config = dict(
    balance_loss=0.000169,
    groups_per_token=3,
    lr_router=0.000622,
    num_key_value_heads=1,
    rope_theta=10000.0,
    rope_fraction=1.0,
    qk_norm=False,
    parallel_block=False,
    init_std_qkv=0.0469,
    init_std_up=0.0469,
    beta2=0.98,
    warmup_steps=360,
    final_lr_fraction=0.0,
    max_seq_len=384,
    dataset='wikipedia_en',
)
Below are experts of layer 5 (counted from 0) of a mixture-of-experts language model. Rows are named router (the router's row for the expert), gate (a neuron's input weights, with its number), up (a neuron's input weights, with its number), down (a neuron's output weights, with its number) and show model dimensions 64-127. Each number is 128 + 24 x the weight over its row's rms, rounded and kept within 0 to 255.
Before each expert's rows: a language model's description of what the expert responds to. This comes from a sample of Wikipedia text that the model never trained on.

# expert 16
What it handles: Paragraph and section breaks. Line breaks after sentence-final periods or disambiguation titles, starting a new paragraph or a == heading ==, plus heading markers === and ====.
router [140 150 137 127  99 190 123 141 118 139 117 140 126 122 133 131 131 154 120 135 132 130 157 142 128 160  83 152 131 157 127 165 128  78 143 109 126 126 123 132 135 116 138  84 140 140 119 145  76 107 118 141 162 111 154 120 108 101  93  89 139 138 105 133]
gate0 [ 83 123 116 157 193 109 131 143 109 103 125 113 124 137 150 118 108  99 166 112 120 145 189  90 140 109  86 103 112 102 109 162 124 138  69  95 110 109 111 119 165 116  97 153 144 129 136  98  96 107 111 177 116 122  74 148 116 134 154 128 115  88 151 134]
up0 [132 125 132 103 104 116 135 147 164 130 112 127 112 136 114 116 166 148 143 135 182 157 119 111 160 168  95 120 101 157 117 170 110 153  95 134 105 137 139 112 165 120 125 131  92 121 145  80 133  98 142 148  96 127 139 130 149 145 159 122 144 121 185 111]
down0 [152 211 111 110  81 175 136 119 167 113 135 113 117 133 162  89 171 134 131 144  77 101 125 128 112 161 107 151 144 141 102 154 142 132  89  90 106 162 108 110 160 131 148 107 186 143 144  90 176 160 185 127 156 161  81 140 122 116  88 145 113 150 146 108]
gate1 [131 107 114 119 111 114 102 108 157 106 121  91 114  53  94 106 147 138 104 136 137 129 123 134 109 156 152 103 122 153 175 121 126 145 129 203 131 156 138 130 113 114 111 130 115 103 132 107 160 124 137 145 123 127 136 119 128 121 130 138 157 118 109 103]
up1 [ 88  94 113 105 165 137 162 127 128 111  98 108 126 152 129 139 126 131 132 114 126 183  73 171 135 148 146 119 131 146 166 128 154 126 184 172 114 124  75  83 101  90 163 122 128  71 141 108 150 165 130 148 128 147 157 112 154 135 180 137 117 123  75 149]
down1 [163 100 147 123 129 109 115 134 191  86  93  78 162 156 135 129 158 122 112 146 112 107 146 131 123 108 130 146 104 173 121 146 132 139 152  87 137 113 117 143 104 144 162 134 126 107 112 140 142 138 104 159 120  92 125 125 122 129 133 156 132 129 122 120]
gate2 [132 139  63 139 153 125 119 115 123 160 100 125 139 131  98 132 112 103 108 117 101 155 118 123 153 138 112 117 132  96  98 124 138 139 144 142  90 139 138  93  98 136  94 133 154 146  94 106 172 137 129 102 110 138 116 112 125 153 147 129  96 116 123 121]
up2 [118  90 149 122  84 132 140 127 100 125 139 154 120 132 127 142 152 165 125 134 143 130 158 132 118 132 142 113 136 200 156 111 140  99 124 152 142 110 132 172 148 131 202 146 125 120 127 153  78 117 110 162 114 108 113 145 134  77 121 167 161 137 104 120]
down2 [122  93 104 105 130  93 113 143 107  94 128 106 116  89 126 143 105 142 134 135 138 131 129 152 155  94  69 111 100 129 104 116 128 116 136 126  96 125 126 119 133 172  98 186 123 109 124 161 138 107 119 129 138 145 136 145 135 143 149 160  86 130 172 115]
gate3 [ 87 112  69 156 126 157 154 104 148 124 104 112 167 105 119 107  76 107 132  87 127 118  69 134 160 140 113 125 134 156 141  91 123 113 154 106 114 124  90 100 104 134 127 128 132 167 134 145 151 107 149 118 136 134 120 116 123  95 126 125 111 153 145  99]
up3 [147 109 140 124 145 103 117 160 115 108 125 136 158 155 137 156 121 129 103 140 149 186 129 160 151 126 167 151 152 121 111 148 134 168 133  89  32 143 132 137 142 117 139 113 152 114 114  93 155 155 185 176 137 107 121 162 140 141  93 132 145 131 114 152]
down3 [ 89  67 114 147 189 144 150 143 114 173 122 160 124 133 150 141 116 142  99 121 116 132 124 110 138 120 150 134 110 132 120 112 125 120 157 115 165 136 126 120  99 160 104 146 156  95 133 121  69 146 137 176 155 109 114 104 151 120 122 129 113 112 101 167]
gate4 [144 129  78 134 115 134 134 131  97  94 205  77 132 103 107 171 124 109 140 101 136 120  99 172 117 130 122  95 103 142 102 134 157 107  66 106 167 112 114 113  81 120 144 117 136 159 102 157 123 111 117 117  95 114 113  98 158 116 148 167 122 145 114 162]
up4 [138 147 171 149 173 130 108 107 118 138 126 174 160 116 139 146  94  74 183 135  84 140 137 163 131 146 137 185  99 142 176 136 112 136 168 149  90 116 110 135  83 118 110 132 100 106 138 120 101 126 119 164 136 151 110 112  92 119 109 122 115 147 101 143]
down4 [ 94  99 102  91 169 106 114 137  85 114 140 106 124 127 120 121 138 118 133 107 121 133 126 106 129 126 108  70 137  98 134 141  99 116 157 139 151 132 167 123 164 160  98 125 137 144 157 143 122 183 143 124 134 147 102 157 155  96 107 122 155 141 146 137]
gate5 [149 151 114 144 124 133  81 111 153 135 133 125  95 112  91 139 119  43 134 105 111  96 157 137 155 137 122 124 111 107 170 108 111 145 134 127  81 130 103 121 113 109 125 141  83 149 125 121 128 151 151 148 129 124 128 131 145 142 127 139 148 156 133 107]
up5 [164  89 155 101  66 128 107 111 134 146 136 105 135 118 129  72 104  96 177 134 108 141 135  65 137 104 128 130 162  97 132 119 129 115 128 134 122 145 154 138 133 133 133 135 113 168 146 140 115 128 151 143  93 112 115 154 130 138 147 172 200 111  88  85]
down5 [162 133 141 102 133 129 124  79 123  96 121 102 128  99 146 143 180  92 159 117 130 142 167 115 120 187 110 117 125 160  93  80 115 123 140 135 128  98 104 152 131 163 109 107 140 130 156 137 154  98 145 101 100 161 131 152 140 116 162 161 101 144 145  85]
gate6 [104 146  97 121 153 117 141 143 138 135 111  70 130 106  99 101 167 102 149 140  49 116 149 122 136 142 118 109  96 122 118 106 156 130 146 127 165  88 142 136 135 122 155 132 110 138 140 124  95 123 135  94 161 108 119 169 106 126 182 125 147 156  89 122]
up6 [156 194 132 129 125 125 101 153 105 115 139 129 122 104 148 106 121 100 164 109 130 117 135 131 127 180  43 167 124  65 151 140 117 126 137 122 136 139 118 184  90 143 108 127 105 141 139 103 120 120 109  90 161  75 138 174 118 146 120 124 129 118 158 107]
down6 [167 135 161  66  93 180 123 153 134 131  51 184 112 103 148 103 127  95 149 102 100 118 118 134 106 168 158 149 137 122 143 115  86 112 117 135 140 134  70 130 153 101 127 128 104 138 114 137  89  76 126 125 106 139 135 127 148 147 121 155 119 124 141 122]
gate7 [128 117 141 101 158  97 145  99 131 131 108 136 131 127 148 155 176 124 150 178 142 110 131 116 125 115  92 125 131 111 135 180 105 148 101 156 127 128 148 143 139 179 127 132 119  81 122 135 119 169 132 147 144 166 141 118 162 144 123  98 125 124 113 155]
up7 [ 92 123 109 151 119 146  86 129 104 134 146 128 111  81 153 124 103 152 108 130 156 144 137 123 105 158 158 122 113 150 113  70  99 134 135 159 116 159 155 165 137 130  96 136 123 162 155 118 131 154 142 115  93 137 143 124 132 118 152 113 101 130 105 106]
down7 [104  93 125 116 130 113 149 129 136 137 142 152 107 101 143 124 109 150 141 134 145 151 164 101 118 116 121 104 104  96 122 147 135 126 136 109 108 129 154  84 155 135 111 109 132 146  87 152  98 160 155 130 101 138  99 134 119 115  99 136  99 102 134 110]
gate8 [178 126 113 151 129 119 126 140 144 114 167 134 117 131 115 119 151 157 119 137 121  67 161 160  95  77 137 106 144 164 167 134 134 120 159 159 133 117 123 153 135 137 104 118 103 109 115 159 103 131 118 130  99 109  84 124 128 128 158 128 151 123 131 121]
up8 [123 139 148 119 120 139 142 180  91 150  62  78  90 123 120 108 119  59 143 127 146 140 128 102 137 187  57 117 104 109 125 146 112 138  66 120 142 127 180 101 128 116 137 120 131 121 140 118 128 138 124 117 153 131 136 159 116 109 100 115 138 119  96 120]
down8 [ 90  51 118 121 165 105 130 102 139 121 169 113 149 147 136 152 113 144 124  97 115 169 160 150 146 154 114  96 120 117  85  91  98 127 130  97 143 122 105 156 135 189  89 191 125  84 141 133 122 111 108 124 111 114 145 138 128 149 170 150 148 139 108 101]
gate9 [124  94 117 120 121 131 123 114 153 157 137 117  74 116 137 161 135 118 183 158 146 159 145 127 106 149 131 145  91 142 102 100 114 128  84  94 114 169 138 119 116 141 132 110  91  84 148 118 135 155 149 143 148 136 148 156 131 116 134 146 140 122  97 175]
up9 [126 142 118 133 131 149 144 110 127 153 166 123 139 144 121 120 113 133 149 111 152 109 155 109 146  89  99 117 116 134  92 133 139 142 159 136 141 107 139 135 135 124 138 139 107  94 116 131 103 118 117 117 106 133 115 134 117  63 159 164 183 146 118 119]
down9 [ 91 202 104 164  61 141 149  96 110 101  91 147 146 108 101  78 151 128 129 174  96 131  94 137 107  71 158 136 134 138 127 110 125 108 112 139 106 160 122 134 114  60 142 144 125 142 132 113 150 120  90 145 140 143 161 126  92 146 138 140 126 119 132 145]
gate10 [110 143 127 157 106 146 175 135 133 137 115 141 146 117 118 102 102 140 186 106 159 136 182 115 119 140 167 133  97 152 145 136 139 110  78 122  92  96  76 145 144 135 128 142 122  64 154 120 135 131 166 143 119  78 117 127 139 141 133 102 133 175 101 113]
up10 [113 123 128 106 153 139 148 170 150 107 119 105 181 151 123 177 115 128 111 124 118 123 104 156 151 124 118 128 163 108 147 122 125 120 130 159 159 138 116  97  93 125 160 128  79 111 160 125  90 151 153 175 149 144 157 151 135 107 125 124 154 159 166 138]
down10 [164 144 120 151  98 145  58 139 111 164 108 164 136 118  95 139 117 156 150 102 173 102  74 157 119 113  97 129 149 129 157 160 144 114 148 140 113  78  98 142  93  99 156 160  85 124 156  90 110 119  86 141 143 102 159 158 117 142 102 102 121 159 119 122]
gate11 [128 121  94 136 120 108 102 103 148 131 111 140 138 100 139  82  92 148 109 105 158 155  82 135 127 135 110 104 134 145 106 124 151 135 153 136 139 119 114 168 122 113 115 147  95  97 131 139 121 117  96 120 116 100 124 102 119 140 167 115 131 154 135  95]
up11 [158 111 152 124 115 140 137 152 157  60 112 131 103  86 135 123 142 120 134 146 126  89  77 143 109 113 163 106 128 172 141 126 116 144  81 149 116 148 152 134 137 161 134 120 133 156 127 121 148 171 164 100 117 121 110 111 114  85 107 117 103 166 119  96]
down11 [126  44 109 125 131  91 125 135  88 155 141 159 145 127 146 140 135 135 142 133 138 118 121 140 138 105 125  98 109 114 144 124 144 100 101 161 150 124 136 132  89 131 133 148 152 139 115 177 105 145 114 110  87  70 107  98 118 109 129 129 173 190 127 134]
gate12 [148 156 159  90 158 120 130 115 123 139  76 133  80 134 136 104 130  76 101  99 131 103 108 133 179 137 133 133  99  97 114 112 129 113 121 148  99 137 118 134 181 130 142 133 148  95 151  75 105 126  94 116 137 120 101 121  65 127 116 135 112 112 159 106]
up12 [ 98  86 104  97 134  96  91 111 135 103 143 143 161  95 130  96 142 169 120 139 152 111 128 138 115 100 139 104 182 130 138 151 132 132 112 115 110 134 117 142 143 119 118 145 143 159 152 128 140  99 124 147  91 146 158 118 154  86 107 118 147  98 155 146]
down12 [147 173 143 190 190 147 130 109 128 160 162 109 109 142 141 139 121 131  78 145 128 142 113 108 139 147 152  95 145 129 146 148 131 168 125 137 159  81 164 154 106 130 102  90 130  65 140 115 116 135 144 115  52 134 120 144 157 103 165 114 145 115  84 110]
gate13 [150 130 109 125 152 122 126 129 141 119 147 147  97 197 157 178 142 166 137 136 114 157  77 106  94 110 125 113 125  99 126  96 133 105 111 127 155 129  81 115 100 124 165 138 109 112 119 126 115 129 143 133 138 122 108  96 151 145 139 129 144 110 136 114]
up13 [171 143 119 155 109 126 110 136 128 114 153 117 144  94 115 114 100 131  94 119 179  75 124 130 104 134 120 111 146 169 140 134 110 141 142 168 111 114 104 133 138 109 108 129 143  81 112 103 173 148 118 103 154 112 125 134  89 149 166 132 110 123 119 116]
down13 [122 124 137 160 103 157 159 152 121 128 140 126 126 122 124 117 105 123 125 146 128 107 139 102 144 155  93 190 148  92 147 148  67  77 111 164 183 115 100 114 116  91 126  80 130 130 154 134 133 144 110 142 144 115 158 110 126 143 122 143 141 128 154 164]
gate14 [ 99 151 110  94 141 108 153 170  86 125 188 118 112 142 141 129 140 141 109 113 139 108 197 138 132 126 160 108 165 143 138 171 141 103 115  83 134  81 112 118  61 146 141 130 132 150  80 149  99 117 128 140 108 131 133 140 135 155 114  85 137 137 104 120]
up14 [126 130 150  96 154 124 130 164  89 129 124  74 101 130 156 130 142  95 177 150 108 131 147 106 159 130 129  76 138 174 115 182  98  97  96 105 143 127 102  93 132 116 133 131 128 129 143 148 103 108 171 124 137 134 128 154 173  98 113 110 181 117 141 173]
down14 [153 121 160  75 162 125 130 108 145 110  74 141 116 126 130 123 101 107 115 155 128 129 136 151 145 130 148 125 151 119 116 148 114 121  88 143 129 102 116 132 113 152 135 203 138  84 159 139 148  84  86 114  99  90 103 159 125 158 145 112  98 135 123 107]
gate15 [116 128 169 150 115 100  91 121 103  79 154 113  80 127 114 102 159 175 111 132 146  77  89 161 123  88 127 118 112 139 153 135 117 151 107 108 165 132 113 156 119 130 114 161 121 103 134 120 137 113 137 149  87 157  91  99  95 136 170 106 164 154  99 136]
up15 [127 160 146 158 160  95 110 144 112 125 173  93 153 120 171  71 119 131 126 126 161 121 110 131  61  75 122 133 146 107 176 128 135 143 102 105 144 128 134 133 163 115 115 134 137  91 112 132 110 168 134 160 132 116 131 133  96 104 161 172 136 137 156 148]
down15 [135 137  91 109 146 112 130 120  93 111 117 123 127 128 111 140 142 103 123 116 155 164 105  95 106 154  86 153 139  86 156 134 135 132  98 144 171 100 152 104 136 121 149  80 132 169 136 145  98 148 115 168 118  80 158 107 138 128 115 132 128 131 118 149]
gate16 [107 118  77 137 132 131  91 144 169 128 123  79 139 140 123 116 150 136 159  98 142 101  92 100 186 142 167 104 100 123 126 132 150 135 156 146 158 101 141  89 118 134 124 132 135 138 118 128 122 103  99 108 121 187 116  93 116 140 150 128 175 134 143  66]
up16 [110 139 143 135 145 137 105 159 160  89  95  83 137 141 103 160  94  80 142 111 126 103 111 153 158 160 125 119 166 106 167  83 127 102 102 133 147 108 177 111 125 144 122 119 152 144 140 138 111 111 134 138 170 125 129 138 165  93 148 117 159 110 102 109]
down16 [103 119 117 113 136 124 142 148 208 118  83 105 137 112 177 111 188 138 140 136 132 108 130 145 101 147 143 152 110 111 166 137 109 102 129 146 165 146 136 125 123 128 143 109 102 131 114 164 109 118 148 151 132  97  94 110 157 117 147 116 101 116 146 129]
gate17 [117 101  95 131 173 157 142 121 167 106 112 129 110 129 146 157 130  90 127 118 110 100 112 131 158 103 162 146 167 121 137 102 129 132 122 118  85 100 118 165 114  90 138 124  87 118 141 120 117 138 140 122 155 103 165 123 135 148 195 130 106 170 145 114]
up17 [122 120 155 135  72 113 144 112  76 150 129 130 162  98 145 122 117 173 112 148 133 153 105 168 104 117 134 120 138 128 118 133 166 125 111 182 116 105 128  97 140 126 144 116 104 156 138 160 129 130 131  90 124 123 132 123 117 157 121 125 117 111 143 145]
down17 [154 133 113 114 110 121 165  92 159 115 138 139 133 138 161 144 148  91 102 108 174 141  97 130 144 113  80 119 108 105 151 152 136 109 134  91 141  82 129 131 114 119 112 122 149  89 130 109 135 118 126 120 132 178 110 129 127 145 173 106 137 154 152 110]
gate18 [144 135 122 111 127  88 126 124 118 122  85 113  98 149 117 152 103 148 130 132 157 138 131 134 122 160 172 156 115 107 110 116 103 143 160 106 112 158 113 164 129 131  88 148 129 112 188 109 133  70 115  74 128 125 127 145 142 172 143 117 152 120 132 110]
up18 [136 121  91 163 118 120 123 133 110 131 168 159 114  73  91 111 115  82 124 138 148 146 155 157 101 126 137 101 109 153 168  93 134 112 126 132 125 102 154 159 159 131 101 125 124 143  68 145 152 169 122 137 138 164 137 136 109  98 143 108  95 118 142 100]
down18 [127 155 113 146 137 100 162 126 155 156 139 140  97 144 134  93 140 121 132 114 134  93 155 112 112 148 137 130 125  92 134 118  98 156 142 128 130 109 140 137 185 139  48 126 102 164 131 135  40 144 136 196  92 131 154  97 106 129 146 138 130 111 105 169]
gate19 [129 126 123 128 124 131 127 143  89 135 197 130 126 127 120  76  92 137 153 130 129 114  92 109 123  64 134  76 127 163 105 144 130 121 126 140  74 108 137 129 155 169 140 167 129 104 104 134 111  99 141 177 119 176  93 154 154 108 111 158 121 172 104 104]
up19 [118 108 138  88 112 133 133 152  94 130 135 146 144 124 138 146 129 146 157 107 162 111  77 127 153  81 128 106 106 150 104 185 152 134 123 133  72  98 144 147 125 135 107 124 124 147 128 155 140  87 120 115  87 148 114 113 155 137  87 126 130 125  70 135]
down19 [100  86 146 136 157 122 141 106 119 130 134 103 138 126 141 156 104 125 120 118 146 142 101 135 116 113 158 100 127 186 116 104 158 155 142 125  99 101 139 131 177 162 125 202 107 107 113 142 142 104 145 111 126 114 125 103 154 109 159 145 131 135 120 139]
gate20 [143  98 144 121 124 143 149  76 157  87 150  81 148 162 167 143 122  80 160 122 131 128 115 106 131 117 163 124 114  86 146 132 132 113 144 130 107 149 125 147  98 123 108 127 146 131 117 129 115 134 139 122 117 117 139 146 106 185 138 163 113 129 158 155]
up20 [168 111 140 140 100 136 134 110 158 131 158 149 121 131 167 160 144 136 118  99 115 157 103  83  80 156  87 157 152 110 172 135 113 146 135 163 144 134 156 127 116 122 117 122 118 137 112 133  96 119 119 156 131 102 128 153 155 113 142 134 147 131 159  97]
down20 [127 202 165 166 142 141 128 200 153 162 106 116 163  85 139 136  67 104 151 152 108 125 125 130 120 124 130 123 113 152 155 110 125  91 138 152 127 128 131  79 164  87 172  82 101 125 106 123 150 145  99 166 127 144 116 113 133 118  76 139 139 120 136 147]
gate21 [124 135  74 155 140 124 141 137 176  85 126 143 135 122 100  91 149  94 107  79 173 156 123 163 118 108 152 100 154 125 126 120 152 122 144  99 109 146 137  96 122 127 103 147 137 123 117 106 189  83 123  66 116 144  89 155 159 142 156 124 150 126 171  86]
up21 [108 104 138 140 108 104  81 204 143 120 119 128 132 134 105 152 133 126 106  93 106 155 143 111 128 147 148 113 166 116 101 113 127 132 108 147 160 143 110  93 129 129 149 113 126 119  93 124 125 112 144 129 124  94 150  96 150  96 125 148 134 131 121 152]
down21 [100 106 135  99 114  94  92 155 131 128 145 191 126 123 117 184 152 122 126 128 151 110 146 158 144 128 129 166 121 137 125 141  75  91 144 137 142 106 129  94 109 103 107  80 139 120 107 140 139 112 132 127  80 131 125 162 141 100  89 107 108 122 107 146]
gate22 [133 124 120 112 145 108 155 127 181 124 143 103 114  86 114 108 149  77 107 157 114 106 108 134 121  97 159 134 173 138 143 180 105 140 146 133 174 161 118 122 122 117 127 137 132 108 178 135 142 128 150 153  78 107  96 149 180 114 137  82 158 169 167 131]
up22 [103 152  84 148 128 112 139 139 104 129 154 126 130 152 125 131 101  96 119 133 139 140 132 142  78 140 116 113  81 128  83 119 134 132 182 115 120  91 157 118 113 153  96 135 123 137 136 113 113 139 113  92 171 145 156 129 105 137  95 146 109  79 163 127]
down22 [112 115 134 103 109 117 141  73 135 103 119 109 163 152 121 126 143 164 132  91  86 154 161 140  80 141 105 121 112 112 140 103 135 149 148 142 110  76 139 125 144 107 124 142 148  96 146 112 173 155 127 111 171 121 121 125 112 123 128  89 107 117 142 107]
gate23 [110  98  91 109 133 100 111 113 160 126  96 123 147 178 157  96 112  96 154 158 133 104 127 152 135 122 162 123 143 117 141 101 167 133 169 149  89 159  97 134  85 108 109 138 126 119 178 128  97 131 124  89 103 150 123 165  92 194 145 136 143 108 109 146]
up23 [121 143 108 117 172 125 151 159 116 121 134 130  94  94 133 166 174 151 109 127 140 164 142 102  99 105 111 106 115 135 123 134 137 112 106 137 131  90 126 115 121 131 123 124 150 113  93 171 115 107 109 169 113 122 168 119 162 131 166 128 152 163 140  97]
down23 [118  48 127 144 122  97 106 168 108  96 117 129 143  96  88 130 117 124  96 147 134 146 108 153 110 101  57 125  81 137 123 152 130  92 189 134 138 117 124 141 122 119 148  98  93 111 133 145 152 124 141 146 147 127 135 124 143 152 138 114 181 166 155 113]
gate24 [122  96 148 117 147 132  90 115 137 125 141 129 105 110 112  68  85 145 132 129 102 112 161 143 121  94 201 132 138  89 127 135 146  97 124  88 113 135 151 160 114 123 132 124 173  89 189 118 119 162 141 105 136 142 132 102 106 165 126  96 137 142 132 164]
up24 [116 120 136 128 125 120  95  80  99 134 191 172 110 161 105 124 137 123 127 106 158 119 154 124 133  90 107 153 127 126 135 121 188 141 142 128  79 139 144 158 126 159 113 136 132 119 102 124 116  88 125 128 122 109 113 107 129 121 151  93 106 155  84 132]
down24 [117 149 124 101 117 150 160 114  94 109 137 150 151 119 152 121  56 109 106 145 100 175 146 148 114 159 120 116 102 124 103 159 152 141 117 122 120 196 138 161 168 128 116  85 157 151 115  86 121 114 129 122 149 121  98 114 137 101 141 126 139 162 142  86]
gate25 [136 107 127 152 148 123 145  98 161 100 117 121 137 178 128  92  96 123 145 156 123 156  85 109 157 102 139 133 150 124 137 113 117 144 110 162 104 149 115 126 102 115 101 126 150 107 110 133 117 151 117 105 140 173 132 125 156 127 135 172 155 114 113 101]
up25 [154 139 128 125 126 103 149 174 101 126 177 146  85  70 121 126 103 153  97 115 159 150 126 133 109 166  97  77 116 150 121 148 138 134 113 142 123  66 144 150 174 133  79 130 159 118  95 135 148 159 147 128  72 115 119 101 141 109 148 134  97 116 148 140]
down25 [150 142 130 156 122  97 107 123 143 100 168 110  59 145 165 129 139 125 138 116 134 152  63 128 138 114 120 107 136 112 157 106 112 161 155 118 131 143 134 156 151 146 113 112 148 107 159 154 164 153 153 117 112 156 108  99  95  93 130 138 148 116 153  69]
gate26 [125 128 154 158 160 126 118 156 117 139 123 133 133 121 103 107 106  90 146 107 144 148 124 140 132  93 105 131  89 113 153 100 102 133 133 156 165  71 141 100 160 123 124 135 141  97 125 104 124 151 141 135 115 188 140 108 157  85 181 115  72 197  80 120]
up26 [166  96 126 113 163 112 140 171 152 131 140 101 173 124 150  95 113 169 128 181 135 121 136 126 120 123 131  80 144 132 127  85 127  95 139 141 120 165 130  93 121 109 130 130 172 140 105 116 131  77 113 102 113  99 100 143 108 133 132 117 129 135 123 131]
down26 [127 159 106 107 201 145  85 136 118 140 109 103 143 115 106 158 195 119 112 125 132 151 129 114 135 145 122 130 139 108  98 167 130 137 150 165 117  96 112 119 141 100 163 116 163 107 149 159 100  70 159 135 145 140 117 134 144 134 142 120 128 138 139 119]
gate27 [120 118 101 144 132 118 136 130 126 123 116 132 160 139 138 116 190 108 107 148 159 124 106 124 122  91 136 132 139 131 160 135 179 144 137 135 163 173 143 141 129 121 137 128 141 126 156 133 147  94 131 117  47 112 116  90 151  94 172 115 155 101 101 102]
up27 [ 75 109 144 119 139 131 143 123 156 107 138  84 147 144 162 134 128  98 109 136  83 127 122 144 179 100 168 137 141 102 143 169 127 159 161 137 129 127 140 143 151  95 112 115 103 108 168 104 145 125 156 123 124 145 124 135 156 120 106 107 105 128 169 165]
down27 [129 143 111 119 130 108  67 120 146 110  86 112 181 134  88 132 152 116 140 132 163 165  75 146 114 117 149 105 139 160 105 122 145 129 102 129 149 137 141  73 138 121 134 123  73 131 108  94 119  78 178 116  83 121 181 126 158 140 152 108  87 123 121 114]
gate28 [153  97 148 111 111 119 105 133 143 167 133 123 112 104 130 158 118 102 131 139 117 128 134 131 123 158  97 116 179 129 119 133 119 159 156 111 162 193 132  90  95 103 123 118 148 139 152 123 166 115 111 145 129  90 127 142 114 145 128 133 117 149 115 109]
up28 [127 149 135 129 149 133 109 162  92 141 141 125 142 137 100 129 130 150 159 149 111 100 121 148 138 140 105 107 163 138 128 148  90 144 133  97 166 170 160 102 100 130 138 135 145 117 153 125 118  78 132 155 149 120 137 101 110 147 115  71 119 165 103  83]
down28 [165 202 123 134  86 112 143 100 145 121 117 162 119 132 110 123 145 104 114 163 124 112 121 104 116 143 152 124 169 125 122 130  90 114 128 142 134 106 123 124 158 131 143  62 110 155 130 124 115 114 126 137 111 117 100  83 138 143 122 133 118  90 125 151]
gate29 [105 145 132  95  78 121 162  81 130  98 120 170 105  59 105  99 100 124  95 145 130 123 126 165 109 119 129 123 138 133 123 110 160 120 104 101  86 110 131 160 146 130 115 127 117 107 112 126 155 159  94 142 101 141 138 179 117 125 142 155 117 140  66 147]
up29 [156  98 126 128 107 119 123 146 133 111 116  95 126 150  86 106 154 138 134 128 159  78 120  73 128  88 161 137 126  95  98 181 117 191 146 133 134 132 135 117 146 154 132 138 155 134 184  97 156 131 136 106  86 117 112  81 129 128 145 116 108 133 159  98]
down29 [126  87 147 138 139 105 127 144 130 174 132 102  98  94 141 115 150  94 141 142 122 134 143 138 131 163 131 115 110 115  79 149  85 105 157 110 146 161 119 123 129 171 100 145 129 129  90 135 146 101 152  95 139  95 120 129 127 109 101 152 161 124 104 116]
gate30 [112 118 127 132 139 120 103  71 134 101 163 127 141 147 122 164 142 156 155 117 209 137 102 129 149 127 155 143 165 113 152 108 116 161 134 135 122 118 130  88 103 133 115 131 128 111 151 133 109 138  94 170 103 128 108 109 201 135 162 129 149 128 131 131]
up30 [ 95 132 125 122 113 133  80 117  97 154 138 174 132 163 118 145 114 150 142 132 196 144 118 105 154 137 100 185 125 142 146 141 145 153 156 129 114 112  84  95 105 110 146 121 161 104 172 110 128 109  75  87 106  97 139 139  96 115 144 121 124 130 101 127]
down30 [134 169 140 122 110 154 126 123 108 133 121  65 114  87 148 147 105 136 122  71 115 133 126  95 179 145 173 118 128 104  92 127 105 121  95 148 131 120 131 138 124 109 117 157 121 101 145  98 132  73 153 124 147 132 154 145 134 153 145 132 131 133 159 168]
gate31 [119 148 130 139 159 117 123 122 113 138 182 115 120 101 127 117  95 153 111 147 145  85  86 139 110  98 168 103 126 150 171 149 137 105 135 149 127 110 100 124  83 129 133 129 107  94 135 150 149 173  90  98 110 129 151 128 133 145 132 180 151 134  99  39]
up31 [154 122 136 124 149 136 134 104 134 130 120  97 120 126  90 122 106 114 112 158 101 108 130 126 144 106 127 156 129 145  99 143 151 122 163 150 138 141 113 111  67 139 146 119 127 104  99 113 166 154 103 114 158 115 123 106 109 110 156 113 104 151 139  96]
down31 [146 136 141 167 100 103 138 150 162  95 125 130 140 150 116 107  97 107 134 142 107 121 108 148 122  87 136 122 126 149 106 150 153 157 126 104 104 155 133  91 152 119 140 170 132 166  97 109 124 168 158  95 161  99 101 107  98 136 138 123 169 114  98  91]
gate32 [122 183 137 134 106 137 184 146  93 132 123 130  98 168 151 173  87 119 160 131 101 102 126  85 130 151 151 131 121 132 117 153 133 119 135  82 127 148 163  89 151 154 130 144 145 118 130 140 121 109 144 128 148  99 119 141 136 125 115 117 156 142 113 126]
up32 [119 127 146 134  71 103 137 163 134 192 145 139 156 101  99 140 156 111  78  83 155 114 127 146 113 139 126 146 129 129 110 167 126 139 115 104 144 116 150  97 108 152 126 117 144 111 122 102 132 117 105 102 127  75 133 127 115 142 148 151 115 164 156 128]
down32 [113 136 155 116 119  77 123 144 154 118 136 125 107 135 118 144 125  88 124 153 116 126 142 179 137 134 119 144 123  97 114 109  84 133  85 164 158 127 112 108 128 129 135 158 146 123 113 147 136 108 151 134 140 126 116 110 151 141 123 145 113 126 126 139]
gate33 [126 129 150 129 139 137 137  90 158 161 134 100 106 160 116 116  92 134 136 117 123 139 113 124 165 137 140 147  87 129 106  95 153 122 153  69 136 155 144 144 155 146 127 110 155 144 132 141 117 145 119  68 143 134 154 131 147 166 127 171 100 141 105 134]
up33 [102 144 125 110 101 145 177 124 147 146 113 100 113 148  89 134 134  68 189 112 104 128 132  75 162 144 105 149  94 153 107 111 143 110 157  86  88 126 161 143 136 135 126 129 171 121 134 134 118 174 123  70 135 160 129 159 158 171  88 127 103 166 113 106]
down33 [108 194 105 132 132 203 125 139 138 106 129 119 100 118 144  96 169 136 147 141 113 109 124 162 117 117 134 176 161  95 148 121  94 168  92 127 149 170  97 103 103  96 124 105 160 126 164 158 158 159 157 131 109 149 166 144 105  93  94 107 113 136 133 130]
gate34 [117 128  85 130 104 118 131 144 167 170 162 105 117 102 180 183 115 118 122  54 158 112 118 116 127 172 130 139 129 170 140 185 134 127  94  64 125 177 145 105 111 144 125 125 134 109 142 127 111 113 117 142 102 102 171 131 174 153 123 118 134 155  99 146]
up34 [111 127  63 106 128 129 165 165 145 138 132  50 114 128 138 160 127 113 118  93  76 152 139  88 116 154 130 116 130 171 115 143 109 101 108  70 179 155 143 123 154 124 145 123 156 127 158 156  95 128 172 121 123 117 153 130 158 146 104 112 139 154 140 139]
down34 [115 214 145 164 139 169 136 130 123 140 115 154  87 100 144  73 133 123 146 164 134  70 125 105 116 151 151 153 158  94 128 147 103 142 135 186 152 118 105 107  98 122 132  86 113 149 146 115 125 127 159 135 130 124 123 106  80 138 104 136 128 100 168 121]